From a checkpoint of a small mixture-of-experts model trained on Wikipedia: width 256.
Below are experts of layer 4 (counted from 0) of a mixture-of-experts language model. Rows are named router (the router's row for the expert), up (a neuron's input weights, with its number), down (a neuron's output weights, with its number) and show model dimensions 128-255. Each number is 128 + 24 x the weight over its row's rms, rounded and kept within 0 to 255. Numbers have three digits each.
Before each expert's rows: a language model's description of what the expert responds to. This comes from a sample of Wikipedia text that the model never trained on.

# expert 5
It responds to: List dashes, heading starts. Line-initial dashes of bulleted lists, heading equals signs, and first pieces after them or after an opening quote, such as "S or ==See.
router:123141152146100150128179142123110104092109133099125118121128113132101108111158111140127132115157162098128100104134143157107109100108159130103151085081142141093084129137136131093139122146138123106152110159123191120107126133179131085178116076119157153106125151104174115141125113121086135126112143108134127114170156108133116130106150177099148127116132102100137129107139102165100094147128
up0:101145129090187117100162155115180114101090142123099146107126192123131114157116127129117136121132125108148102125123129120121130109111109191183106144127122113143147193131115100125144142105158153174123139147054144112169132121131133121107150150120140145119113109169113147169173132172092140119132163125100137094096141131159149118113111120127115157117146130129109141115110105162185135123110
down0:154099188134143119133144160137161127124128131120120139111152114138159126151087164147108121128103101138087110183167150154096109208099145120129151089109120111104109110128139128118114128141129115140131146152102094114103109118106168135092177103140098168129118126143135108131141162163080102162102085135102141107104123142123114136108118161158086151152104124089143110121144138155098113124144
up1:138164182113135124130148138132175093144113125065128111123119154145128141137118129133082139140118170130133129115135125107155096083120100130136158111101122102105196181134083109111143102159142132169148138173148148109060091124152092115144096131137169123096136121112158113122110083128139142120114170168114157107113126148150138086161174130157128122152165102100080110107141122120137124086118
down1:185197125134128088109133112138130099140086117130106133197125149133125124136097128158125151137139077137106168119116134160101109114145121131131128153159154148118103105113118150154128140092171130133140135150143099132165063148155120123137155134125134175122146125133141159140098142125138132167118144093096114128170107098121168150089150133156127153134103094116146090125098070173140139142119
up2:094142138120136147200110140108129078121121122124139104127141156125164132120121093121107148138160120093144120122130152164108106131158161143128114093129112127145138163099132112159136113145116107127128143132105122133146177112118114092124117128123123172133164120118145102132139126156096150094151128141109110151163133149118138120124141149103115145148189122107130109078138097164107136099147
down2:096090161116100099114135123162065127139141128109127134080113112091146140120100148112132142117100102097084133159137123162122129158167128101083126089105126095146120088128087124107165139125112125169128129107120148123102174074141072139143163140155124097145147124149141130132128156149132088113143132109146097146106132146104114098086124133140116147160091152123121126144124118132095095109134

# expert 1
It responds to: Codes and formula symbols. Single capital letters, digits and symbols inside tables, formulas, chemical codes and abbreviations, e.g. K in Kamil, 3/2, O3.
router:145112103138100136171187123104136137092123130092113102128171122157129125113171145172143112071123109099131119122115127133130105097110153139100070143095145107130116139133162105105164137157138117130093073148113170158111111143146121069144119100101153174122156148111154107177100111132105145160110123131130088121150148126131105097128155158108141117088136109122090149094137118138093091163139
up0:143086149106107156120126119127128106075121167086077124140124090120103089143143169132104114103138119118103177101124122109095132114129115142082121090152132151107136122163163122162116131168130099165086149112124153100154108138097124131129136130116092162144130108113137154153119112119142148166146100139180141157120137186155111127101124157134141116115161128160117161132148157117128144117149
down0:088138126126122079160110138139111123152123126101109106113132099123123112162118172143123113111164162144113167135144115113153095146145121118170132133126125136132142137104130117179104113142129128100138133081120106153186127145149150151150135119111104091118119113102136155149116194144129134063116143112140117160124175108112133132116152149133135081137085129144101133065160103134120147101151
up1:148142116162147146128104150157110096103112114093120143149161096136151134196114130144131099167160107149116067144151100120141096120100166115110109077102169105106107131129138105144132099149089127110135156142126107128146125118120144154112151133102153066139135126107122151125090108116138150124079126159118153133101151161087144125132143097112114104113158135143096099145115149107124123143127
down1:071100119126155115116105130096156137145110141148124148113150127138116156117173150124070131101103146101139110160138148112108166126119124118135122144145103119145105100098127160106106151145140103085129102104147157106137113115135099127123120141163119086112127163112118164100151114114104128127143102122148095135151111124139107090191169171171181096074145124113128105140151133119151149177124
up2:142166168139159150162163109152174121100112157096128100082126138104132154117123091105096118145114126098092129111119084154090160147148128169134118122118119107115110133110160118143123132135127145113166097143111136146129112117132134084120077100119128140129165150122128070123133142126148110138115132143143124090121167128119118087178186102154169091105158148133119166117190160122106091161100
down2:091119098180148109115164120115145099118140158089174103094111134092111182159122135134160171092135141151091141100156098153082122116150157135137147152137104114156135060125170095095118130134157138122109138086134159141142147107087130139069097126126128086105130161134107144117114172119091128105096109095129139100118152141081126119118188123100082113170106146133148151134149114143111160135119

# expert 22
It responds to: Asian name syllables. Word pieces inside transliterated South Asian, Arabic, Persian, Chinese and Thai names, e.g. Khan, Shyam, Yahya, Fujian, plus non-Latin script bytes.
router:099101152092128101168142108121131144143106085138115139154139121160122108140190147170118112113147114096135097127125080170069137113096132134101121124128116179125104133124135070138144141145126087120106143125105147135110088141127097110136113129093151144126113141113141116184078115093129137164117160108147130107126100115137064129165159156113147089082144109102135160103128108137135110148144
up0:149120131101116095157114130106113121116140165163147142136170150128163156146148155132213082169099171132154115098109131148143144104132127157135127141090092124122133133101156092129149138145101149119138139107119103143137119117116151121131113119112130147105111136120137145144140120121123111155098113109122166113177131136114113105121127155073104092109156177098153135130089158145160180119132
down0:139143106147127090124119155104139129131128119157144060126145108146149159115162126151175126117165134128146110051143165124093139106144156105143120157123158125168112165146107116143132137120155157164122113126111149100155122095108115133132159113156139114159081146141115167148130148155132108106120129124172141081138124154120163151124141162071142143127115186107154077133107153156164164114112
up1:118106131111095106135150146115150109158150101112149102127131117167115125105113146097131109105166155113117093138125137160134106161116137109148106131139120163145145099156146117101162135094130182139157135147116100172120102121090136124165113124121140118122116151145090136158073160141068158125139110146103111120122107122106125133146094134110129093100176164130129158128064126118134057134122
down1:122124148078129154120114122140136122141121134117082087131133083101178148130128154153117112124102126099143155104125152086136141137150106127152091132147130115121158148128128147125110133178117132130151108132141110107132132179091156147151133156151140120088129138117132128140151099120155133085108170154123105177141107113123093126158132103158165122154119102173126093139128131146161153124116
up2:134168104138115142140098143152153172157125151143074111107151119173133132117122163132139099144128103115141128145128085189146081093132138081158148100163097131118122099108146177158144179120117083113104157072102145123129107136181139123144128134136179137171131129131181130100120121136128093105172126143138137164113140133079133146176143124124171116110134117107149134118140121108093148130101
down2:143128109127124102110134155085167116091103150110072123110142080131123141138085114111136139140159116132111120124175131128104132117125124123098146145143140180164123137125132103156123144097162131163151110138113156138129109155119141147174123107092147147172155140113143137139122102086114090154114138068176092122097147144161127135161103137136145174133132122094107139118075119147107124112120

# expert 12
It responds to: Surname-internal pieces. Middle and final pieces of personal and place names, often foreign, such as -ović, -berg, -ville, -sen, -ock.
router:112121123150106139161136139109110134125068075121106101150142165105106166098146168139128145127115139118175151132158132151133066132130151163076137111123132132137111116162135123076149163133169108138116080127115143147115126181095156068131107117093154176127107144134139145143105132127131166153093138160098102102141117107164101094133133130112136120094170115126130129142134114170144055162124
up0:171147142118139114103101158123124144195095139160123142118104159159099106113166141124144153152136164172172113135134140103109111101138135155140101118145175153128096164140141124164145144122107119114127095146167133125117171156093127123099082142099161121102089083138093139152101126095133104119089150152131147098102123136140083099119112136119117103149151099092140121157102141144109117092112
down0:135140137148087128156117173128109140147143163121106120104149102140134124142134148109089165148129183122142123113105178135120151147119135111097113122137110113176119140156127149155124126155112131144114161145114139119109136107116164122124131129156167150168098134096110154143134134107125106133130145147131097123146100091111087124123128096164116137097122131118134113132128120130062127118122
up1:077178155158129167128110154143143142139151126175132105128099164144164158109138092145130123142169129119115088129068120133163109142101078161144169154120143142104134143094087138155100151097087150129124096126119109104137137144123119109081102088166120132114137079127107145109134141114126122140140134117173122136109090150101125155161112091127139129092132169116134079127101136096131124176142
down1:141110139112169108123126178155154148131138124110134138088125172119100121129145134152151123103148162114134157123096086130158122110122147115138126117123172148149139137119122173139089104107145140146129127155089114114115151130108160091203133190115116130109106124129128136117122114112134096157132099126114127110093117124106139157167141190128100138074146148125113120120117105119128119094133
up2:131169065100108112153106148147148119076081134131140108086119131150155133133151105097144164096111072136080108150102120126132115127132117126120126117115110100147134101160136155166188129149103126144148121118111159150130128140126120084146169141157131135110148111083154115095121118112105130098140133135148059114113091102146150108121133082168130132147131112144110119099093117146114120119179
down2:134119131171111124121119130124121164100134119097074127076142126120114162111137127103130141101086114084177178090114126136106140156135138105129114134141136126142144117166119135148103088138181178110147110142129095127142129144115136156156145110107146154111178117123125131082136141112105129091124154131147147138182130161121160125147102175136161157138154159156097126088136167134146145133102

# expert 9
It responds to: Word-initial consonant pieces. Opening consonant fragments of split words, usually after an article or and, such as st, b, l, d, gl, pl.
router:116109127139094143156142133107091135074120148083114121149172131183114098122134138146135098087121190131143139127111103139107123090113147166116112094116122155078127141135149097112114124149123111115133084173119124139117120149158154130129148106122136092094116162088164127153121093106117122149111155105096113108138182073148104116118172145080170122138149136119124165093103093180102105140148
up0:082094165119168126117105149152131158082114122115185147117184128176140113168096150122151145108147168134110130107090163116140164094134134139118068112113131129090145132185115157153122142140145111106128105135138088155151133127095170101155128087101157119148162119102094139155094104141158126181148119141084145087142124163104090096134119170131148163146124132127099104160158103100120136098126
down0:154088140137135126099132126164137145170164150153125115122141146091125129110119170110131120132131182113116154130162146133154163048131116181118082154138143125142191110157111120141145116114127145124143118119124083092136157073137107150100104131087135170166143160109094112135100161127131134113088139129130098105135140111130118174129168168143125135133101129126080106113098154119142150115148
up1:132101137134158138118134115127141098126132101098111150145118113139153136139156156103123115129140097161123208125147141164145124159140097138148129119123124101148124138170136119145110093148118128113123114118126139159154124090103100146081143120112161112167192095140136151124177085156124124133197125122114147131152122136154153143141115116165132108148116107129120154127115152126135141103108
down1:116162138141135131141138195125149103127122136126132141138111125158108128133166139079128144133147129144141171115119143124155167151135126129145116089117114101141083106180134107178098161144113126171099127140152154123116132120149129150123122163166121108097112107115154097106122134175118181135142109113148151126110171123171084144123127117122142117101180113103136131139134107139125130099138
up2:141131149104120128127089129120134157099153154105116093147132135132141109177129126125114115130106141118144136135151095157161089140136128070143081147159129118162101133110096140124117137134109148128148108203153142122153127144159116107114179175097140120136110118127113128150114108110148145078114134152059108101096145166119137132154140161139130119156135106171127120137100116129173134123148
down2:128139152122092124112143123092101124111119135136134115132130167137146131155125130148099076094127106142119114124111126123162115161155122134134125133141141085158129090081120149116120128108142174098159119180174086120124113138103090118156180157085131129152086087139161104147114131056145134112091141173099111111103122104061159157153121121147155133132122145107107107085076158117154157128156

# expert 31
It responds to: Mid-name word pieces. Short inner fragments of names and words like is, ist, ic, iz, as in Twista, Twitter, Chicago, plus of and CJK script bytes.
router:146135137104095159136125072083102156134083103109156131149179127132117121120117143156174121156155121104139141137105132142113121097132144160125082150097134098103105129156109123100136147148146129175142108165127138105103135147112155112154090120074165118102113141136180112163115091095157140144106088116115090091157166094114111146147159120095138101092166143123168137132097071140120122153122
up0:147135091131123130123156107115153145133135072135078141142120161119153124130110148110121125077139139155137108123137108111117098125101143141143105134136104094144124075127149109140072175144123104132099159182103124167128140099102161120150130124150105165109119154099134111157142124126188142137083141166112099088153186097133133117130109116128151140105138146161116103129139099140167151135156
down0:143071174131106088108131080143124122126135128129140131098173120177133087147120118114125137106137184082116154123115099133096110161156116173120131130175080128120124108137145140130130140140105109134079180128146109106118120193099116156164151078149151140135157096137127157122153105144120144129116134131149100117167117124148127132106120158114134186123125157127123103141111175124180144127110
up1:159132114101087152113092141153086095096098122109163111113101116136140144088145117125131151102158091131122103109094139130114121132100143153178123129121112182109115127128116145116132117129109124139124130156155162119177123158150135154111108156108114113154144107147129103139150127093138134113133124104129117145091132109117144147126089171140110100109158173111139163136147106119098165112115
down1:147145128146064115129133149145107129110114111101145136123104164189146105124121131103123121159096141154091119112176138122119136112121131150134136152091089185110102104159123109131172104122089084108146150145137151136152157073118122139137117105115107133129138154132120122108145113124154132188164077109108163126078171106081134128138136157118148128123112118148159132093126122107147113133112
up2:128067111127128102134127093108111129169154115182116119116139116159084104099126150145153122147111131129105146112158096145158134149081083093135137105094106159107145102147132102096105101156131106082147136107139121134161179118119152104150144100114080119148119063101129094143102112098106144132141108111106104109110113108115124117129132124124090145129121093119112139124091136144130128138136
down2:158087145147150168155118144096137100092141125134131164115127120121109133121143139094117150122116182128136145108131118148107130146140115133140123136155178119125114116155133101157108151162102110117134178142139126127148152141166136136114153136143163113122118078076130120140146076139111128146120147125134142105118184091140180142175121132110136097164092073122107072131111149107154140096078

# expert 14
It responds to: Paragraph line breaks. Line breaks that start a new paragraph after a sentence or heading, especially in census prose, plus opening parentheses and percentages.
router:103110141099136158110174116116133161078130116059089111162129174165134125135147148165123147092126176105168134107109158161125108120121117129126145093127166142097126158152146084103120103137121129159154131149136140177134115155136121104151092092065148155101090167118141093164126103085120148184130108157091112136135142113172139098127151141087160103096132131117140099101114111105093134145102
up1:140139126125128116158182116138164164111090110115084125153095154183160155149107084149134149107101160139126132144149083080128100112143097114156152114092188153143126117141125121121169151110121133174153129114139099135168151082133092142133144053101162145162153135146146119154163088102117123132132109092118159128120127140143148120140168138136100168115152116138104084139116104118146116161111
down1:086070104088111131164177163176133100112020149144147131103138108130122084103127104119090145109148131110108150134135104145135088127108094115095112161095134140119111102143111077141153094122163126120169116125157097151147149118143120109117135158124092124117116111110118116101152094159088113136138102132132100111128141137111129118135171093107128118126132154132102123099114112121090101110136
up2:140148191140138132098109111122077160113113163129118107104153128125111110116149159124129137111127130125117171126097091103146089139102153134148140146147147151089146164154120069109110115103112079090152129086145161146105097131133087124121139098102104128134114122150109171138114107123110132122133142163136151080142116146099148134148107089143139177142142117145132162108122126150182142132146
down2:107129141123119083123083106148144152096148106143139109131168145115154126148130114074135125149110113139119140091100104134122142118182149136170125102149090117116134108122067117147162125147126113091101091153136079125160142149097124145091158077152149124117125116158123193120155083130144109140138137101064142122130161137155144136111132119127143108156134171140076108157086115127159121126152
up3:123135140185146102146168173093166082111128122105112105126112148142145130138079107123129124096120141084079099109128125124129158123173107140140126129097077134102078147134120103128111137136124106091111123135113200104103113115118126100136150162118125137150128115106098126129116116129089128168137142140126110167105081138152132109111135127113126109118120122157098136131155151112144095144183
down3:126140142130165099108118156085109139116140156113159098093142123140125100124144113129125130137128129124110131061147146145186119094112067124121141137122124135075092160114156148150080128131162137107180127141129150085086105115108173118136122118168136120157105112122153150123118139112132175130171106140142094156141150103121114120141117155109100107112105123123144192139153122145127112120096

# expert 3
It responds to: Infobox and list structure. Line breaks and numeric units in infoboxes, lists and coordinates, such as newlines after entries, degree-minute digits, m, km, /.
router:155107144154109145161160135105127140127117096105094116135154147165106120117150124156115166076147111108159118126138128153096124145133123133090158132093148175108073161145131128087119179145155139101152135144121140129129100140148104109144121112090160165111152144115150132154115091143180162137107125137148102143164087099161095112128150150099170123103163102077121137138101119117124099158146
up1:083101161146123057148135102112130137147163117134207147109110135115165124111113123104137088103156176129138099112084107121119134177152133119142148140093137109125139155150139149136104132174150131084120126157141144143151161124123106123098146113166167117104130170123113141145122111105104097155100155144129110150139100111131116135124141129074141125101115113134119083077115147125139145100125
down1:130128155085129124134085126116101098115097084127102162133115156143105149148097144138105067144124133162140105146101166152124161128132102125150150111116175135138135123105145131148112100130139112099148135125131196169121134139096099164155166107122129105099149100153154125113118145191133096183113111120114161127163118150135129151108154107086104120136127112147121150105108137152131145108130
up2:121086144125091126095104083087154122145124075178157134172133149126184099127156122135127136145110161121144149142116114130109118147118122150131121136131117163129136158168106140127140164130120148179132110150122111139079079151142100144098156143093162148159156119147183128120152099103124169130108140109103135157145159128118095103097129121105129134130128127151132126138115115101101115157113
down2:086185134101127170130091177118132155120122121160125114076132128192111164117164117102118139163152159142136130094108124122117124134160138084142118116144145137133152091123139131114133131156093146165140122116182158095140118139104143141158138153142144137140113155133147125106161089082082156107181115076118158137121120125153161121126080125172122145103108109098146124145085086116149086153126
up3:198130135105147123165124176128162143107116114131132158089156108137120122132139115167111120139133145109110102117123140167099118122149119078134150127127117163114126098116130139121086145082163114141132154117167121137111152117132146166142140126122119103116170142094151103158090141119128134185154146082112111148130133099140095108152115172198105084138117110122133102105142137085138114135118
down3:119151111139131117138114149130147114150183157107146164106143144161142117121149121116110146128159110103151121158142128107106132094129133153134144120102098132194150131144167129108119141086138130121163085124173138087170161097126125126153126138176140153130120164133100121157107166158131163168154081113170065147126101139120110144147139119147168149129171158132148095125101141139173138156111

# expert 23
It responds to: Spanish and Portuguese names. Endings and pieces of Spanish, Portuguese and Italian names, such as -o, -al, -ano, -ia, Maria, José, Santos.
router:137135125115133150114151094117137132105128112077121104165147126140070139088136136157169134059184133131175151115145109116134118102108138146134117117158126105133083142135135130133142166155141109129098118121129191134144105126143077117100098093102127140091109124099154118134119165132131121132134151116099123140167162136181113122159168148132150088097129127103143165083123098131113103135121
up0:139132101138142131111168119170123124125137097087114105107101125155145115132143155100100096095155124156117132112145153115137135126119086122120165154169164141095137176158127143125177168155114113129167149143143135136153146133141118160158150161173157208130153127122153096141131155119138094151142149080094156148141148091064138150155154130156103109125175091107138101126112169106100103101140
down0:131097113099108129145111175147166106139116083112112145115120138128118110118108107111139124108136120142136123120127101148128128137146136121122117112160112119134123119123126088105133112125152131117135116134120134150119147111161144145165138158112139137144121136151139128151167137119169151113130156128104151119135106094117150144113130097152065136120134125149148123136140062090095168150146
up1:106138156139109142145142125123158129105075074129124099107117111131116116106155094195128180123119109143130163175142094133112106116142130125157088129145099138114144132087097136154143134121127102098106124135128122142136113119108148125122103115141133139162126126077159173115078128134133123132138141146148124126126126147125148149140117131164097193128133132118136104119169142142100132161116
down1:128128156150100141110118131169098134096119147098138146134139147187147133137120130111110164079071119123096172140163091147114100093138179114146132106099158145135118119092150125115114144142172127130139113104141097133117116177124158192154133126123162135117176141138115125107118152099149151147170104128163128122150130131150148154124152117121129162111090142158096154084142153097099089184132
up2:110133136110168169103068133163125113141159111091152147155113155163158140096103100120149171107152137138163148117108124114134100121132107149127126118131131145139163113129138093103103149116148132116138110127111137140175089135154106140139154148105120130100119077086121152133141159089164105131131182110116115105123110136142133132136145144145132124157111137086109082155134129075101084127081
down2:138127151125110168129111172166079106167146088131116144132110124115139095120123144081147122152097134130124160132120128104134140126125096126141150131179139142120153129068167150155145111129098131091130129094123094142177104142120091098119131133126128146127110110116168141153151153099133124144118097141133128114135167133136142138147147096101117173138108101111134124142127123109133106163151

# expert 11
It responds to: Name and month starts. First piece of a capitalized name or month at a clause start or after a table pipe, like Paul(ina), Francis(ka), September.
router:124110121130145123162164104119119165135119085118147118125166166141107125109141125127129119121161148089173135128118137166098088111123167151091107115113167156133112163141141092088096156143145111131104098126120140174139134144141099087150086081109127130126132155088172118151113107110121155194081142120127130126163142117143128115149153163118135103094142118120153152128115122136091105165119
up0:135130087117144131147123120109151148119114149112143156160147097122152101145131148140133114121113134146108146141117138149116113126072152111160080137127129175149131151154145133142109161156142159114142111113169113119102141104127146143117150156128149115135130105127147094128138147155106071128128153122115111106115155100101127139104101121087157149157144112131130081132124127098086154120127
down0:104090098096158114136133152131139141085119119136092136097127086128081131143132137100139184102116141107154116156111147124124148119130118114139147094115162141162131128108096163132099168112094136145162115133052079157119152136114116125164119131148117103154160126137156103105133145128106139136154134066176072144137110155110101154124121158100122114153106114092139144139136131133150152148130
up1:118120135135110142120173082122080152154152134119160086157130118118113066129127118169176135133092174155126101171140094139129157131136170116115107152142137155096141130132119182110128142096121118141142111127140157125128113132141128093131130176087088152122140139135151169112103119129117157091140114111148138170133126139124108151149145140101107114160152116162116102071150136140091119114132
down1:135143098127139140120119138077122143156121142115156125130140138150130128121101162106071147133148099134114156131113145149126149146178102195153136127089091180158126120134103107112109162129066163122164101153114168129085114097111170153121154107106089145133140079114095135095138130156127113113092129155141145107181142127174108136143179102131186131127111138100074147138158150111130143160165
up2:122110090135068104117143138098110121109130135135146093115141150187096125154150175124134155109151155126148114122156132122132131131117154137105094108148092074158131152154153127127101139113123180121111170122144113142158146138151139179108151117100106115120146119113112071164141141074153167141094169142126106118123108160107126114152144136094114086152106128122148125081135113136145183098089
down2:125080127144124156085096110110164133156142101093132110089127152145119177121119103106126113118131145148097116113110132115147164096115122166183161129133127182126186130166156110159117152102166111088135151112110109141134166155160154131155183129159114120188143098123083136114146141130139091116115068110116161147132151111139125130097115137121185117115166140130134112172131134138157100156099

# expert 16
It responds to: Decimal digit pieces. Decimal fractions after a number such as .4, .25, .6 in vote percentages and magnitudes, plus prime and degree marks; also nouns after the.
router:085143157087106135116152119129147176088134108139096130138171129135129128112187144118140128146134118115124124095139097115136095098102176151101140123130173145105137164134131115090116152142151097144157153128164101111094131136111141079155101084113157159126130153113155120135119104094143154152094128076136116126169123093162115108163124161061188124108133123118146141112100117177094110142145
up0:107088134076129065130094144119119096111114125123128149154117120122142112157121125115070137115141127141114098123123117108140079093138132111144087171132090107130110172144139128132153179120115129153125141182138128106082160098146153114119116115126169138116112110147139141119149164126109126152129124125099147154154125124149098104136124110094160181163089140135136121136091100101108133134154
down0:111131103088136120132100146168164148139131139153135133123130116082096158139127096124160094120068110107143125148063129153124078103179089116159100149136113134144140131104131094158125151150148137112148114156104099113154150082136140164173096140124117097131150119103132152130123098110146134136142084111148137131132144153119148153161131132105158101063128109124147127176141126138082136112113
up1:183132106095116085129118126115102128123125144112099160136121097129161137123161151116100132127084142179123118078119088097114167126100136146112165159133057126154114144133102099155101155102111141133144122137137133074087106078086132106085129137141128119107128137133115085121169122085118138152140148149121139108179155109104134141139105164095141139149122096127145102173083127128119155123135
down1:122113148147153100128122145140103148159117068123117126130110130170109111107091116159100136147123075090157146141125152166095135134141109136117136143092163152128141128098166142090133113116107123135176105131115136094086094088145158101107136161120138117141149142109137135162112142097089147108132119131112121120141128112133109090159096129102137128097137101114112102132097152147120094144100
up2:093165132129112131107121135108124158086125143114110106089130163146149137143141158115151159154134125144122124125146116096107144148092142112187101101165127153139148121122120161120108140135169076101173106125167114114143147122093174112104144091114145181093133131137155115136105085113106132115112127129130159139163094171067110116173113148067170127123142122152120168140135140140163114124074
down2:125166093106079093129097132107109123123173157151151140121146143126098118132110111103100131087154139110113134106144109138164117164148115104211121117154099135154135152135165113100143110092124125125151123118127152129155152153125142111099128129104168097093146159106117137105113149165135082074123152122127153140126123101053038124156118135083086121126131194126131116117145122129151129137125

# expert 17
It responds to: Common English names. Common English first names and place words starting a proper name, such as John, Mary, New, York, West, Carolina.
router:109099131128124183129148116125130140112081077108116114163161141130125127112160110101145174111128118105137155114141124160105082092082166134110116127111126102111096131132111097067112122120175099115132105153129145124129148163123131111151101094103120130100127122111165107163121103084110128102108108127114111084113154133140099106122168177119131130087117146116135153130127111154091114134102
up0:144099137151127124123120136110151108122086121121139152120118094133121140125106135119162129104097136147095136179132126162147088117133112121168147127169156125167113141130111159089125156161136083131157092107173118094130099110152122095123125155142124131128093122157117115168091088113092136135137089155135109137117131106166132137183094179151142143085100125142127099125075117099136124124138
down0:113160136117070104126141099128138099087106126171155173119119181092115145116141117071167092128143155094142138110130164107121146153094129115113114123086134090151105146155106163132164114118137098116115113132107120149108105101141166127125109141147099113115087122162124131198117166073119106112145065180121104127139103113128176064126110134161081105129106120122120119123146137131153132106145
up1:071141140140116130129085137134107169121156129116129139109100152120114141194107119150119161143099079162152131126134096126135147128138108137131085100079114124135126092124118152142106145169157136149150112134147118101079155095146128126165144114105103113125122124091118153164155113098099095149076151102098115131148121130109172100175128096110091154154104159105127146126145085152177147091121
down1:098129137125138140112094158119128135121135125144148139138067146151135124153137104146142161142124063135168133160135146065130091095116111117163105180114143100148133139121137148156129096128126141140134100082110077093127078127159133170144167145115134120151128168060125122138153125159098118151106162113110131162099171133151130161099126143140133149159090135151088150118110141076125088157109
up2:116164169101156137130156129062132129152091086112152115102150131120073105131117144089115172127146107127129130081123069095160154125145164152147117146134150143127108118125133142131113112136123162147099123137125138099113103117141121076112136119129178116182105147103132119148136166116150126121141139158136171135122109136100157115137111131129116124111146081140130090103128115170151112131123
down2:106128160118145106107131165131101138131125121094107134158115137145139184105100108102139167132120127162124128132108098116120111171108120099134157125140139139107127090126109191117134125148134176132106116152134143086138088098139138126157117164089147143146064110113139125099110094136090137114151108111110140131060136145124090153117172124075131100095137137131117110050126123069159113125169

# expert 25
It responds to: Adjective and nationality stems. Adjective endings and adjectives of nationality, field or scope, e.g. -ical, -ic, European, national, modern, human, Tamil, naturalist.
router:122108116118100125130149103085159146091107109108151119130121141143113130124137162178111137119114166125132152108142085123119093081079151117114113125158148148147101149134154108056123146148165094141115118164132116120111107143111121094161142132109118144105112121144124113130093130127123121165091149100118118112112164124135123109161148150130152069122148107139118143137144137108122113165127
up0:116097181123114142094117148078117123099107096135086141152176125146121169103072148147140117113113080128139116117104139116135147090156146156104080129109141159180144121141140117157135163107131130124148104138123097122110131126133159120113172166141127095072127097083184140154104130091145143153143115140104133089116117115125099107125114141157151089126154146106150130107119125147137165113121
down0:119098128108157159094110147092129156101129099131109100094131130144137118121100152174138186129118138160140089118151137120121132125172124161102148107115136141135160152144133097089132132134135129132109096161131137103109128132114116116103142109169124114097109093079118182101149137145142111154097139082165121133135175140091143141133099145173161123149093114107112161112125123139098106124166
up1:104101114092132102084117132127146131102161156128069102138132152152122156103097121137136109136154167095139109122150117149140086163142127142095147091115096071129135143098111146144171171088120101154169118159149104133196144151128134124139119139104139114103076122117122109154146101133128147147092126108135104107138105135109139081142146116171153102116175155124104130107116134139165101142115
down1:102094086142137162118070079162175151143134152120113121146104128131129104136132102103167148098161141111134124100149125160121141163108140117127093110129116145124122147143147150100144138126146101148118092151101092125157102092177149132157145096150104116154145118156174121117100155115112127089094091098097094097083125169095116095133154147101147127138127121106129087133149117116119116121166
up2:112132108131117126087145143119185130113096093127116097133123160132138146110131129153116134165171147127147141170127126161098116121118111112141141171155112140112085126093172103123118139129083126126126177131081122138156074150123116097107136152147120126122117147134147179125135105114132061107116102097165107113108105113153110096119111190137178061132080094135145115123136124088102176102124
down2:144137146109120099114128076139114118115120060181134103135093137135111163149109133115139143127136110161146135112190160143098123131118115145122140160144138165114106141124111155163132120099102179117169175132082125161100144151107115137088171123118126133157126121120106165151144134144119149106112122123123140130125120107115130136141131151086161126138147149176150112120141148139146130111141

# expert 21
It responds to: Table pipes and T. Pipe separators between numeric table cells, plus capital or lowercase T pieces and number abbreviations such as T, No., number.
router:098134139140135144112166132118152128125111117134103153129142185127122117120156159155147126098154150104117147113124132109091113126100151139134104150125119148101130144167131092159104150136168128110163081126147151135134141168104133116160115126103197135105120149108124075141110119145139137134130148126114127169147150151146126150168140164118153093102123083114103125138124104091091110107146
up0:109120094159101144129126092149108143097139158123127114131138125122114115104130165134120102129128109116103120152117209130137120150117131115142117117144115083108125137132107086071131130142195136140121103145104125123108148153133146122117133119138123132119137206105138085144139144111129113079149175134149173125136090132104122119148105159149122127098114144132119146103127140130143119109112
down0:111144155129135149129086135146157151105115153103109124174138143135127183134133161151143105118146172132147157138139126121114150158081136112121166154062105134131125182135164152156123144104135085144113143136093133096145139113123097131118099116136053151141110168111160134152143099115182093151118136153156155083124073115126134124132124155142110127145163101145149181161089130126163130106142
up1:085102105132099121113128132093164139145128143113131115127109109170132120113169080134131118109104144156123159168100136125123122180095138143167109119122150113156138085103096137119159146145128118093129164126114129088138125114118145123113141118083155129095069171116131166100115111103132073101122124097153078160137116149102128110133132111111182081144142123096110172111124112106165144137144
down1:117132116106120152120067148117144115156139150129124136102152091151135137105193162099064160123123125091120163179127106107147121159127136176114117132117185135115127111107117110137161101138152125123117129142146116139138117147133073163110168124090125129139106122115162138124166138106121143122100173131086142131116113109155128125132115159095112134140141135151118093126162125128134109168164
up2:087101098112145124085146157126153119102146092123140094154151153142133105124100154150167144118121195114047159097112150129115122156134109145113109144124121105098099146125140110173129144154128140137115132162169128146113133129126117116151163106120143149103104162126093136127138142113134135118110127141149114163151096139099098124150136099082124146101107095115133100194121172122090118107165
down2:171123069140163112130140127135121110131147150071161120142119118131196157123162097117139132100127148120073127165140116135091142099156135105095099151138127130110101116111155161140101099201103167133103103097137117149136093181119101104124157140168111140149075132114136147085109155122103115114145165167137148119116101130132158163132150131082114129106135107098116163092080167136119121118119